config.yaml
num_hidden_layers: 8
hidden_size: 640
n_experts: 24
experts_per_token: 3
d_expert: 512
d_shared_expert: 0
hidden_act: "squared_relu"
moe_layers: [0, 1, 2, 3, 4, 5, 6, 7]
router_score: "softmax"
normalize_top_k: false
routed_scale: 1.0
balance_loss: 0.0114
balance_bias: false
router_cosine_scale: 14.0
n_groups: 8
groups_per_token: 3
init_std_router: 0.00666
lr_router: 0.000458
num_attention_heads: 10
num_key_value_heads: 10
head_dim: 64
vocab_size: 32768
norm: "rmsnorm"
norm_place: "pre"
norm_eps: 1e-05
positions: "rope"
rope_theta: 62400.0
rope_fraction: 1.0
qk_norm: true
attn_scale: 0.189
tie_word_embeddings: false
parallel_block: false
extras: ["capped logits"]
init: "uniform"
init_std_qkv: 0.0139
init_std_o: 0.00347
init_std_up: 0.0139
init_std_down: 0.00173
optimizer: "muon_variant"
learning_rate: 0.0109
lr_mult_o: 0.741
lr_mult_down: 1.5
beta1: 0.95
lr_head: 0.00539
max_grad_norm: 1.0
warmup_steps: 50
schedule: "wsd"
decay_fraction: 0.812
decay_shape: "linear"
final_lr_fraction: 0.02
batch_tokens: [65536, 131072]
max_seq_len: 384
doc_mask: true
train_tokens: 1423000000
max_steps: 14950
dataset: "wikipedia_en"
Below are experts of layer 5 (counted from 0) of a mixture-of-experts language model. Rows are named up (a neuron's input weights, with its number), down (a neuron's output weights, with its number) and show model dimensions 440-479. Each number is 500 + 40 x the weight over its row's rms, rounded and kept within 0 to 999. Numbers have three digits each.
Before each expert's rows: "comes after" lists some tokens at least twice as common just before its tokens as in all text. This comes from a sample of Wikipedia text that the model never trained on. Tokens count by the router's weight.

# expert 1
comes after: " |", ":", ";", "0", "1", "2"
up0:489455512462503504507425472503555431503506502506542537488545547496513443494456486460499419513506465550489455473537571510
down0:481499498518502495530484435468548412505522528498554459488512471487534574452518494460476476507492496499542515521517563434
up1:547401493424478507488496514499497526518515487499483491532465440473485511556474508503567505443465535518538460451515453434
down1:476500512532503442488486444420459438540437547499484481496513541470463500479552490491560540582509461462508411528506516527
up2:418484445503406366487495429488562472514496505499478427537502497436523555529551569500473518531517540480522457465560348563
down2:458502506487601478451514547554535458543492416529521485551577477507523490461489480500504551501531498480629447499538475561
up3:506463557451517509501441479485563438508457456471518511500489490557530524557546482487495494457493450554461498503486474466
down3:498528428525524528545531544470460546515584529519535494521518469508483529497503437593481477511532513499491495465485499531
up4:491516458492497553448424538580512477498464427487479549455495533498422508523434488522470469460530496568498584462563416417
down4:523539510495507443467507488471554467483448553520493470490481526498560455520465528529535532475468461512458449482487532470
up5:463505462472474472537531439512539540458494553527503500487411428470456496432531490491453537518477451502605420466516479527
down5:500522492476595520433516551544484577519497477469505485522451501485539521557555468482439481436442479515468504488517491509
up6:393474506503499535451437519537472521559491557504523557458566498508535543489518443519458526493419495494468504515503573600
down6:502500463548414527510502473484501547487549468507490568491523489499504459595564482536495473461492553463435490445475471542
up7:455489527454529499551521496537471523468538545533490571482535454470490538460563545497463559485524449508500544492448484485
down7:511518576456539521481521404582537474528528459469576468574479515512490447483474552524530452410465426465495472507485478533
up8:476469519489491551532516520513428526608496507468490542495459561515507445462533462477454476511548525475484515571458541497
down8:536484525488528502531517452521517465458552409504544552484522530479438554524479485524557501523481544471498531553483504511
up9:490429499506559417420454526551551515524509467532460463505514566516490564471476482525513475440525580529547497376441429512
down9:540524489519445489478489485441408527544539461499469507491396475516494510441499434475508545587482537430494577532488529522
up10:542539475448466476532492457497552588458483546488436467412489516480468463510500506570509490508436514468452489494440524498
down10:547475510508473567490518497552525503433524526459440533510511435583424506491553447490510477490543494489496506495537459514
up11:535521535436553509543493481507480584571469490566527493490470510507509522511479495518509548583488533573533538494564523530
down11:505535556546527495521456481533492459512536514478549486482473493555519505474518471586498535499525502529484539515449473413
up12:469491555536523504499513567453519477482511491536532498541476552505548494515461474441481506463491559446529509434506453530
down12:471557514408499519490530552531565524451425462482470479501397504478486515525521499424465498495486513466495496500468450538
up13:565500432469479467499548518553482523541551512477499460476515513562494460453505496571524455499496561506528440550571459516
down13:394486489511577511451470510433484516522443517545432458516515500497546583522528537498480569519477539496524473578428528484
up14:522501472416547434443508498531525504524525497476559533484540463515430487524532521563432539518580475445538464543505540559
down14:482534532449434475525563517476517464448425536531536456513545469469487480448476484567422469532521529480492479477483454533
up15:548466573431617464497479502520424535488468548487528527551437491569525402564502488537422462488539489493550491502396471499
down15:550499530484508467514466532550543523526544556473505442592529519414516525577497585544459528574517540511583575497478477539
up16:511500478463604513437484474497513525529603505485415486480488583475526468451515425461476482511468461605480500554458503502
down16:526497418472502472538565518505574472523594480521531577492514468535499522406530534507492531524506483507584569453508471491
up17:479516529457514444452515443573494559547526498511489505447505521432466514461527438496511553430488480556528437457506500479
down17:514469472525530521473499503472476474558507475469495580480523474533486487450521547522426465535495520573559507540539486505
up18:504512451415452516502503523524475462485464467433502525457525509507524493452430492508553483471517580487482454470513514524
down18:568519463539522483535510498456449502504475477512540561473553499462505478552576476591502452409550497498519489502486458527
up19:433556498517497501555514464454472486518500522538527516418523547523559539565546496521487524484443523555435561438517501536
down19:453457518413503571446456501501474457647487505519482488458449531541521451528552548493575462526471485535562470518509479502
up20:524516478517525506460536530492501516541541449471488465475435548471468503470589452492433476447463545511472555580538570462
down20:450417590444482492496543431544542462432488494490477561452458473492479440526456485504517559551558550502477477497530476506
up21:451472531459526472547451506478527504450464481566589505519542632503487522577563567524465519516467527522451478557500533440
down21:482475525533492450479520480457458460496543472487449580486502520504490502449541471499520544510463550502461442519498470522
up22:486499627473530511572499432541451495596497481496489497471538510542518491452478541559425471566549520522537512510542491519
down22:483451457483525472505534393455523484468467475554514510524496452430512510400530507488483514497500479519429490410541454490
up23:517566500519584406510457465482537500487456514502532477562502493581478532516535494551518530483498476533586597545505468490
down23:528505505508476578513506487533595494463405493472515466423491426427531486458497479584455551497530463488445508455552623393

# expert 23
comes after: " |\n", "\n", ")\n", " to", ".\n", " he"
up0:463421492520523516493539478442507541470493559478470421442472567486569523569536480448554548461485484549450446420526508543
down0:451460515557463551514584504485518441509497475471469461507482482509478513486419452541543604511486501468456526504470496425
up1:474449535521557490516450464493461507527486583577576564458554446471500537511504500508557477433465397377445432482490508512
down1:539553476495518447535524533449513426499544506477490528444501521510460530484551493463526497517449502509579460546488515474
up2:530565497468465529508530570443525548466480494493510539486537466495566494502509449531564556502466551577471486497542491504
down2:519482502514470515495458456524511526513383517537461464554500521512467524440473503472465575518551423462527472488510475493
up3:392433501567476506504513523512501526455505508499486479506466525475538423489512572409469437446380522484530481494553490589
down3:459492442433456502424506565486546505470444457514517495569526483518528470544493487530545507510545516498456442488479502391
up4:582474451444532498561454539558531552452542449472470590524486548456457544475503499469500494483477425502430416535445472514
down4:525527514501455509521537526499496493512512521527461492516545544449502471472597544491398529517477516575511441525489481499
up5:500477400491565463451516484477477414409467519449501472489528479477484493476593552586438458479519485477437511463477506547
down5:542528499518498489431502446539468499511495467497440447488425586471469576514453524494493502477465511449529528466473624433
up6:489563438478530557514451488491539534452552497471620532523476535550446410492504541528532411507509547543551451482550507541
down6:516544532480434543497510592501549525512462495500501539463476466439534499491445545584496500536490570472544532447503481375
up7:470549429516526449495508408480457507490538525485429467452533550445463521472524469559554515421540532432538485487498447491
down7:442523507509482503573557437418549530495486502543451522554521556516470554422543441531529516485490529499477424487504451461
up8:515493486538515469542512490429554496448542555452510419483527543482500516493480485516424464498533535524549489432580526542
down8:459499503531552510505526520521445560490492461479504560431495501551515469439520503522531521428551504464454529517492519505
up9:494500526529433489547497540571562528498454438446448494563517495488523496515570486434487582510493483479532530506400518508
down9:420480522480519535480520485490500517469449575527482447500499483462504551493477560529463537415521488461563506418548492460
up10:442575533499458512536519502430482478499493490416477464518451518493427489510564551468521437493468502515518489491464440435
down10:483495404509548491455511453490461511543572533573538465551554559499530437495486423466437527460393488455530507501476533595
up11:533441493539538480545483458449485505518554509559452482468510482587550551447480496473486520532479544552427574472549488497
down11:455456500471562514440502497530490479496541494411497514528542428535497565569473573493462471487462452479444548511496487505
up12:528471462512537503490550485514524457465516506482468488488554577473417489539522540483451483484490559540475431506576469495
down12:449540540526468515509495510451516492462476491531495530460495510498524523464509540524539544494574478443495492526437497494
up13:501509500453490473525465513457559505521492541502523475525474564542489512560515531467569574519496554535488436551546542452
down13:523562460474479475501480464525493520510506527529472450524499464493532482524446563457481529469495493558464434510483603493
up14:475490523489446476480421489466476491557515537616404471453491472488499476482511559522451549452526545530538510471507494479
down14:414424517529536552369527541493480552487516521451503549520504535486488461522438461513539515465468502498539479533446432521
up15:488553485418545523539462478477522396500498457570548518557471565557501463537543507513423468471544495501454550561542456588
down15:486450524541488489585522465540547502526530500478389464442442435496517527548515467473465523530424503531487507464466523539
up16:526552543501488461531499552458488528439524531528478463553459556460506469485522427500485563523451508513480418496482456541
down16:494496524548518539437509554537515530516477538451513504428511488483512563491538562541528534534603533508512524564532560489
up17:468503546496508548497482548466408507517456532450504505404535477500501559505513468505480482471541474475475517415497519501
down17:480519551495481495573483503513491502504455509533488529484442474489480503509524556519422506529451503517533471552461539485
up18:497496508477507421477526541491473509483471505487551406436494485512492491458552434466549426482585551500453487544562530490
down18:524488399581457464474471458524545513493456493526451455502475524514505500510525451514531520415481490573556482570510407519
up19:451540556540436493398449466471522430468493460489471490471505462493491457571510446458527550496508572450486518545526508496
down19:515528516490509475463574505560504503464509526478540503538514617552465490470537471501448473430429534608570482553556470534
up20:448541506537493467479503477524575483548448517540503440445511486553539464463549521515583550436515529512435472446422453481
down20:507542494496530530473514470580545479519499374447477486493521509474479488510467521500533479525422581493525544471486458481
up21:515439491539520507450520502507478531528482490455521461454509493524494527457478575532452438443565499512561458474443454486
down21:456522508547580530490484591478523596392522531491500479536549482495474477491533474522495497523520490454427427561490500514
up22:497486494501502477514438513520500485532454443461469482499509566560531461486521493515531479502481579484494458474494420516
down22:441473482483509476417614527529463458454483519516557420449445421452487534508488509574505530512556534490461554508450491510
up23:550539537470469520514491513431470533494508511604457488505482506555548455516522505482483483492528620487439569526503582602
down23:515507519496456478487497516526512493495475519536511498546452526496501506426478550498445477564482456550514509518568526502

# expert 8
comes after: ",", " and", ".", " he", " was", " He"
up0:482476572476502439543525429467543530553611460456528490511467475511499495517546489467401518601478538483518506511436472553
down0:542484501497440478547450508552472478472498534443464473495504485477580496552547561488445484476509475476571537592467480513
up1:411444507537495498519467440460493510518499485560526525546495510501555497538519516555493452570570497549483524464509537441
down1:511510571464491529506486521540520546522445420536498507508528597544516506520522519472437430496526516525524435474537534554
up2:521521503498495466532480418533518504443521543449515486411505485500503476517463503465497543532484533602509404532451450487
down2:461419465561463527551437533518481563542488473466460506496554534469462559526499495453532449488504531572527540522522519456
up3:475477559493537502544539406457495494545446524562564481587535517497494535487503472432423436473501501517430478448484552494
down3:498496436533482532526504498516506517500404489508564478472533512537528531478479490518467496604540497486489455426454497487
up4:415443482455506471580488521368513583496552482494518491449477532486578488515518417467481490459448542512475483508439553539
down4:509578499458465499503550515531460504498507527483558520437476438470499535469467577476570539537482477532470541485483413455
up5:515438448497539548525484424504476562443517445494448481450576483433517528517562545526530435514531481518505451439505518452
down5:508576529503490528487484479497441479499514453460510463473512535485599530517560527568435594509483438504474430503574505462
up6:482540546506501537522518448482530530503619494492546483538510526563474474474481522583440507582473482531511516545547472502
down6:534447527515482555491461451523466489463438431500489495446426516490463477542534436529563505490444551493495512519491558455
up7:564559522519514573448500476483428557509477449437458460438538512540511553496500517530503484478541565540493379556517473472
down7:469463488443523421513518525530561490501453496477515521513511440471487489505502552521468457491526512440496569490528497487
up8:527451529482500504524489536569515444474487438495533472480571544449471478459515466496458497457505477454466547501405520453
down8:556541534489532522493547551538534543466510437424483526495508530524490498464570540461566510415431484461466481467558516510
up9:461477511460424555527487436535544464565515556563558459550496460567505480477496457490549551543488585496545470409456462520
down9:503497511488485503514475560520531490526494471492467498438531467486534506497560444579479498556490466518526534546477476455
up10:529506486516534523494439489548485519516505549523530529513554459528491513508480501535529486543521494438537463498477481521
down10:511538475457469537505475457519485526462505470494482425528508494506514505487517522538530459509509485475509537465507461465
up11:481466458556468504485528466527436446567535539427535543416528579521461456412530483438466491518557540514568499470448522523
down11:597507482466503420504497476521503484489492446441498576510506542535460472501472526419461519503546473476497468590517556515
up12:498590515540417505449490476495569519479511506484488537502434486470411414457529489480502511502501558500447361449443520546
down12:537506495450507494497500510434510498537516462488494495477513434481415426514501472555496471471574548497464408438484458496
up13:474561430477458486500500471502452523541514552592522467457518483507537532455493491470458501463436505485505484492452536554
down13:459391424483455476481526505494537576553534495503518513538484523480471492541438450490415505555549456521529478531522499479
up14:562524427501506409481517467545525549473535502512540533490546477520521540464494500504528514528449468448492521481482523496
down14:445525466468512505516541504446471538490518474410467434463504503536455496539508462486491452477413484497511507476520455487
up15:452527503556490472451566495507573513482468548566445502527559488473580549419457501461492475545602497524574444478545454478
down15:482515484538478461481435539481516442481480531516546504537484511465483499541519514483512497515497547491508506532457406489
up16:493547432600509519484507463500516541516482483503516449499480563504544505523537522468455411413485473568496445458527520468
down16:497487428496478529567587565461546601574497386511466472470569433529508539472419500517537539476535524471444514507496550439
up17:501491502468526555535497476505505522510419510524476507441453427470446527504576515485532391430429517399529518474551534526
down17:496396532521412495513463475446585530488479488486550448556480478430473511514525425511494502582576432479531479479552528453
up18:470487479573502511454486498470520463521447554508456480451526459453500523453553558538549444544555525499489577489555466577
down18:478541544482574446450437425500552463542535519464401586502525539495506489480529525509516459481515397537556470557476534550
up19:410549486547507444442485522524555518607531452562457455531507542502420465491514475492501531493435425379534465468501536535
down19:516452470442440527520482530472473505481498536474496529501508482503503555547505534503468487465515579598447526488446472519
up20:549506493582525542588471462521526520445489518505528541447490518435451496429456525520477474533476444452502515472488468487
down20:587535381503462491564497454551466517520475440519442536530528576472478482442463596496419514474486486595475529580513475499
up21:575432507522531519572407525492547523523536500546536497549483404532469505519549498504483533525479468513477431459469494456
down21:508478536534567470483433463470494466465462412510536581583472448546512415538535391459522488502544431571443483487471492544
up22:486491476586452563489518486514559535403493464537467486525425476575501503466512510536405503533460444463553549475419514532
down22:453470568481469495563496493486542483383505512563508503527445531457505513457442476440465499433482570514492500499449542503
up23:470576437472471560481483571456505489535505556534517541555590406453508512500521485525512486484492490474436567395453498508
down23:558490536501554517497461566510512524505524534435534465480549455537556579532497422507549539518510595395426523510538475494

# expert 21
comes after: " ", ".", " (", " $", "°", "′"
up0:487436520507453481513591456528509475522575494538504501470468538496450498501552536545509454564523615472519546502486504529
down0:478488478495502528485476500502468535494520524552495481513483507488549519481573502580505448470500484467505466475464577471
up1:464480489444554524420537423419621525479452512515534421468481473503572500597570457473495537533425497425494499466483502544
down1:558502447530474530459562566507498517500502478573456515488505505544517468497440511496475449488460482446519540464470523511
up2:481534500439553548497444462507450537488514465422489455495491427526579494528471513512539517559537603602540450580529493589
down2:550507504542553493533462540485500550502493546494496504518476438513484513508546536466501505449494529476515483509450441523
up3:468451510468497508514536529446482450507477540418482506464607435491526508479406419492533406527548487535520488534486530423
down3:446478470592505435471424475459553483452431491486458492486481470457442458472555536491432537462496525509501508475460464526
up4:548430518434532469538479436493496540534504507518512470438531495487527520495522492430513450470421562509515470513549499470
down4:475449403488525419511514455473499541448494437480509511528539609511546540491480516533545556505495512493494550480515545509
up5:525472491547482486510483534436475443432454494489609511506501482541498502546497467555460536450512548498425501457444500553
down5:493473552513505444447457484481586581527473514547457476529525480534527613481533468458459470505476414470511495471522522469
up6:475460530502603524432550478496493500489532480449448463535526440571497499518488522554517481540517505392463486482527511509
down6:487507454519488526527505456482562554435480430464510529559515526515556476486501468516459503543509504505489500507495485439
up7:549462499480478507530566553549475409599520498531520536539578478432554449403578561488484515514513502484535469488434504533
down7:461457502483492501515506532479509498582495441454444501542454506472446535522453451528482506479489492534482491517503565432
up8:506520536534511514495451526454461544488524533418475476453499457499411473497429485472497501478537505568467542471489516503
down8:497509518586429586457492590502498451517479501492477515461513503494560541506486573493509521516496504538442506498497520497
up9:503534558489549512481450494532487526527478409472556482508562529522517470496528474419522516523473558554501472582573500479
down9:545478497450538460463503413444519474542494447478479514509535495515510480438476491492537534447461520581579494434456519509
up10:543490555507483524484482483459461493546555541454472515533514468515505499438495534479407469583488491485490479511414478531
down10:417434480454507476584511508436556554534458498465481441471463520494482515496563543534558498514529532464472519562523569539
up11:530512504548530467462526444530511497431503565587475443513476522520503502472526488561483515582500480524522507548481492532
down11:526439480458531483554541491496478475549460516531512493465565354507432486485511529500518440462482504480528557510449490599
up12:525573498461528537508515471489474567554515520449513532538514522581516484539495480513452498476453450508469474486528486543
down12:468440460464498528539491484423520429486522454502402520570534447550453543552501408478563467459460505431506539531480549495
up13:451507531571459519558511532525446529534507457593522551437507519502561462520542486510477513520471468558535521477492460498
down13:474530508512465495506567491491520448482485493517511562526472537482485506495533488573437444583457495514541590542463483439
up14:512567483523507501467485492562460540494439458553488433451587486472567494447511491442555501511465557573485503496495528519
down14:521470528470470507417496539552518505454497521555505488543481459531470542561461532535453581505521485453546505531496520443
up15:432494465441527559535408490453517570451514521505487516503474530587562437491514534471506497440527551518510491474533510460
down15:453548494569516475533527448427510492519506604453407519485513446555560420551435469548532465433527483535476513444566498514
up16:488460483531464513475478494487465523494532490578507541436545547492492463512484481444468468491488447503576550488501475471
down16:500464549505504525541536466524385488561508528557442562472571594498504520452502547448489434473485419484375528502480429512
up17:491466455526488512494507447531568549516502474509513485503520527489500461415467428590547483494508495534473457493472498486
down17:509462493551367510427519467551461526533390505557512450473507481455525510514443537519526498501451420536510486547468460510
up18:509464468475446503566525575525483455580503457522489479505578477508468444532452479519466436532518545546530449559473378483
down18:514474485507457464567473546509481495499502540558456495460444447469550481487567492452520485574462479508474495495489514523
up19:473562470557494492486494425493502596521516462512540408492455430547459518484499503444565473543474486470480458458502461561
down19:529478624559483492517555520561473472456525546496563498458505531481474550458510501501513505549472546531473514502569496513
up20:507514501517515356478485579492512479495431491526548508487577454539586520515450512434571493507529429556463488527470448493
down20:602461524367496559512433503541432509453587547530536451557475497482430498448519521526507505549574517530530484503510420491
up21:494452490475483479488542505524525463633474553496550496490568519429562573500489477478453489488420486534527460522520530550
down21:522527508471557467511507564528512538507470505516519480470484579461450487483502543467458503497471492452494486511473491527
up22:488559491500562452440484500499476522510549525517452475473552406514509439529571521511406452449525544470490514557550583471
down22:479499491539445501505495504588461513479609517484473535438469473488495509481433572488442471473474550404515572521478520482
up23:492494442496474481493493471538469467489495521439537484472506417512498514465539542538483508513494433541539545473449468471
down23:496541482485515509506515489538423506498548476503495539441557505536506528483439456507502524462570509618467499462544458512

# expert 4
comes after: " ", "|", " |", "200", "–", "201"
up0:500552438488519512547502502427451470484505479431502519405472504536555486485502454462467517447490418446467468461528488608
down0:546553489512560519559471453483517483476521494507444455482399561433486569498473502564528508541433537523483508486540433492
up1:456513483517562534539488640420421523548489488537492550505515574536471549453516567432550479500547517480599514475543485429
down1:539506446560553485490492499497539443451540507516514487530528463500518545448520469517534443528516480486481559471514480493
up2:432433477511583466423498529504474489520507526525480426464538516452487574475456568487488492435476476444496470482506434517
down2:525492508516531497459517509463461443573480476504470452530516618523444453506538451493585545500440465531509420488539532493
up3:556508563544543467456550466471524531497439521448457479483496490513554454497434504484483438542527516477541467512422506470
down3:498545503550483419487537497492464425499573530455517515554533474537493482519523566513462448489570477534442481431506468444
up4:450616518491490543479474526543500472470464558519487420514531487501463499438517467533476401492499521485496475488477500540
down4:518506558515493546513528491489476533507490540431459472524497519419455545517518500569517575502514504462465440465552491481
up5:553532480453557553444459466502493500492518512457482496545487487487513466466499475457510476493494556505495497484450508550
down5:512517431487554428548559538514588468433506494502553530539510552398508549440499507498516521478468484527471578544531521497
up6:453487539488516524616481538461559518494525433484505503511543454390550544479561502554482514560449508521493471498540416511
down6:495415490506535500472511597472473496496536467494548595548446423550497531427561514521496501435463575423493462499573544524
up7:494512459558500483404454512486467534528477541564506450537525430466519520457467548544491464538499457468409518478473525524
down7:485471536524475565557487495511522417500536496514533497506514499542488478427486491498514468589551463482482564502497472478
up8:508545499577496631547481475493481488502515571597473491476485498446454528479574452529504460462502564546463516501501493553
down8:584557469475491546537563494413454499504481503468486575482478468505471520561447568520505544463474507469462489538525448475
up9:418585519509502578514494486565431508538513460461482502513536517446451476565492510530540533482519518491553462500538450504
down9:460457511513469493475534561533448520502479486460566471497492498486523504516476430524537437431497475537448570473435493519
up10:454488512515470488516369451529491521552472470490548472539573511460511521517528473541492507510435585529532563486435481480
down10:520522474476423505512530548532540502431450495496511567605530525454560507507511493507503530492488573545537538544409526482
up11:522480466492479524549476529493541526587491464506585496465548529503571559425514447554419461476486557521482484563526491471
down11:510458455531459560510525523520521566518507500523478521507504503560491516499468447561470445517536506406399482543588515503
up12:528537446512522488455431460512564559449551476422466502495506493498500560542506506520458454529444492528484434483492461526
down12:514426539522494546446516530573531474575492546496442459505500554482546521494534596453467490468513485495527439519513505417
up13:501472470547507474512525503488478488566539507501546463470491439508504498448527493455523474502564550514457516510506519579
down13:467496518511539474485480503518437496551431433441506526498519477609447444484483479493416446452485520509463569537548501452
up14:513437497509422566584457552518452485536459476490407521467572560536471504458561491452530504481553529540459493513440444512
down14:429509479491563571610489469489462614538539501447473468548466529471492466494498523559529517466509596425463485459481547496
up15:471444525526519452524509552479448410485550511450418492433465537513522565554480541470513529486467499553490487455583436488
down15:614525464501513485431482486476491478560521532512525505544492514528449503504468508544446577484544481564509545573547543564
up16:527413477541495533489540496506544500523499545552552550494531537526536493520513446461583555501652571506478508494487538476
down16:546538491429525426541504528493504513531543532480477499460418513529495429525503536484530422464476577541517485508531513480
up17:492459483489471487536542515438460559552515485506532589506494549506467461517552515525493485440495493485542477500507542451
down17:555455478529483508487525489518536437483511513547589525580538428506548517464436447531513568509480497491554535504519526512
up18:571457484472549459540456452413533502520448483493494501445461556541520414502477550451520468460518504475455499503574471500
down18:470576457599505524515455496452563544449512484457567476493548478588496518447460514505425546461540503457547498480513498522
up19:500494478510517460502504522556552531456491571508538562526539510620486522502505456506488477442481547448528510531512530445
down19:460526502490510505497542497528434524526513527540537489536532534532549484431548448534539565487529482488498433552476496505
up20:485495471476475495472522544426564596492584569449455493435457451504499480473488525499528510545546467483502471514491525536
down20:539493515537498496582490515471522471465467484509470573438505434468415523565534490518511539497539496445541490449507524555
up21:488521484468413516451466497511534498509557510491435399507466465520508484466450478531488545521539485445523488531563482539
down21:429569470459559515482430518500492404556581500488459459525503457488489568480488480467474555474530503505503434558493537519
up22:524475527532494475507516511567491533520491435545558488508562433499589468484479510468507515569477540508472485521392516506
down22:449515471513495516527493488457534499538501573446430426502463434571483520462523521559551465451485520496385488476413594451
up23:536510477482466472596457517539466510549480498436480503538489544486495503544473506526562536584513496485544504509478533438
down23:468512520508468467512530507539465483542498464549453492517525481480474482489542478544537520463501534478491505557587492482

# expert 17
comes after: "201", "200", "199", "202", "198", "197"
up0:474446479445472478479498440473578523547502520471551494447575468534611503412486522528532425443499536504534411535503476498
down0:496509478519504499519448441475455534532539471514431498501518514466513484434480476504509487466487484482498474553444451484
up1:440521524492459446497509548528549517539478449504496455485523513535559477501485485503502594478446584516536496482531425470
down1:520431475550506485479593459466558501475446530536515495465493458516438494408498497517548469526476386591458542489492481419
up2:453505562517499468478527494493423492464524569414447589540523455539467505592523461517500518431509505545497491452427452480
down2:455543432492543475455589473499528510449514520455522515472500413532533477547490531478487534434548488469474540461452518544
up3:479522494444586502502472573505509589517535476470524487525484478519450515479555404486549469529390466539515468542469450499
down3:536546460551504509549507502481446531514474467412524533483542522517489561478478531510495510519540477461509548550473513437
up4:522468458561542498513467500478479438467543524535591533466534483468487455483541436508521499492506522580449435480522481552
down4:520536496532461496492449507474561523539453469524555503456501475477543539480454464515510504508545499516484455532480466467
up5:472602552494488494515502436550417548411621476450561447506498481505437508538525505533468434517509512480528491493546469560
down5:587458537476496450500500540580411552462486462507472541587470474475552575481487524464475462453448478524540519532504410442
up6:541467498492491452499495575493582506494469491518535458460472514492451486466463527440493443498441491473470476455601523503
down6:446528503502528454488576473501441548519556516535464599535458466469480485506554546495499517532427531576493513436420499563
up7:483567524514501504508492505498419487514565492481543499488495538548484541477461544505455511537566485453473459539413402475
down7:484453487474499484461564526546562473463517487488509524510524456438495568467525556495551596453549432482507513490557525492
up8:489562562462433510500512503436368561527431488514513533552505529492430513509489504465485492512504540513444480493575515542
down8:475514443546523486518492504441544606504520517481503518536505541447599509517506551475542501400453550503421535549511549461
up9:479446533448498546498501450417504526477555497443467460525489469479481495514575532534469453513524487472600480497510517457
down9:533543510461433556508468473493468493510515543530533455458475605533566487501521485443436480568476482493456561477529485555
up10:508589470457478532517466477534565428509481486535475486462489532491561533479501537524522450469527454432450568566593536473
down10:436480472505497463530484516486559578504422550490467498600551512428511505577510547469497501492486485547508537460454474454
up11:439539503487475467457413519486475523470451586464578512523544500539569538546454543493494541447547506510526473491507474536
down11:471528504508513563469467489553519460584492442527496490453549484555522570484485486509507476520477509506525429489516489476
up12:421486524501471446459480529468475486492495465500500531479488504410476484494537527453523480467463477510504541434507533485
down12:435456527510594516527480506486384468546501532494427496523565496510545543608485535489488544428539480455482512413504513473
up13:431515508470498471547526422445500507501524485510501407508501443529531528525502495459523548498466524495530487463507418565
down13:526486427460397415467521466544462497474431467499547478537410515456524434569494472421529507516538473431516476448434484592
up14:539487474550487473462482480423502476528563542430509491498536463523467488434528460503572516532484585506467488509433446482
down14:462451502516480445516491465526537469588512357500529538565463458495577449481503514613505530480525513454471546435504505524
up15:456543539503492469582483512570435496489505542530429508565576501480505516464533481468502472509513452487507464459573521502
down15:504505475492487486509465484538467561559447550424539493505523527485433518540503471458474477482472528544480497477462476472
up16:505502522481482471462533505545527521543523517486512506515487479457538473537538487524557546376515537514491500543495509474
down16:528486445474463477416498476433435482495476542558499524571506463533520524523508432532459455547475572507450464513538542563
up17:474508478429568544489522471503509521517548536448615462488434549488525511577527472622468426404496446504514517456535449463
down17:554537450500534499435532545531551559557541480455501552547473556526520533551386491512460459474519471470445493450483594442
up18:495501530483511474567474566518448497513541421481521526514447513488557473487472466422540551557461506518547534492426495536
down18:516478506427515445412509499534445569496529533553501532557538540490446511479507428455529573516506491443482481485500496544
up19:485512535569460537404507532434432445518479485489471551480528428478466475541483480441492453465518503435504509543502492504
down19:439485457491488535470487530478499563529504465493549455538454484567576480483443501484507521481552571490523464487517534446
up20:395549456401474465540461453445534466582497491511469573491535522547482532427498535486526483520496476473539496406527427468
down20:575506469458459545536478418537500483515529454477493485554477492493468481488506459489454526503514517482548519464506440492
up21:430528487456534479465560418541473457572467494483481514433530480448476533453478590562487523448477515533503485469493565535
down21:443539519488588565466432485457464404445464507461532476567492513504521480463541475459452517457460515523551458455478484535
up22:462459550486515530459480521466543462485488501550557548452494542491501521477498498483619528459488505474544486515560454580
down22:556451489411503553530573419545494509563548419484508449542519552484506498510548518534541468505504477488529529498555555548
up23:464480445555499526452532550537469540510533462530526510523461468509495537473488558499514494473541494491454532499502474512
down23:504481492492544502524492527535522449495452463516505574500451513577499518517497492445500464592515497473496456514489521468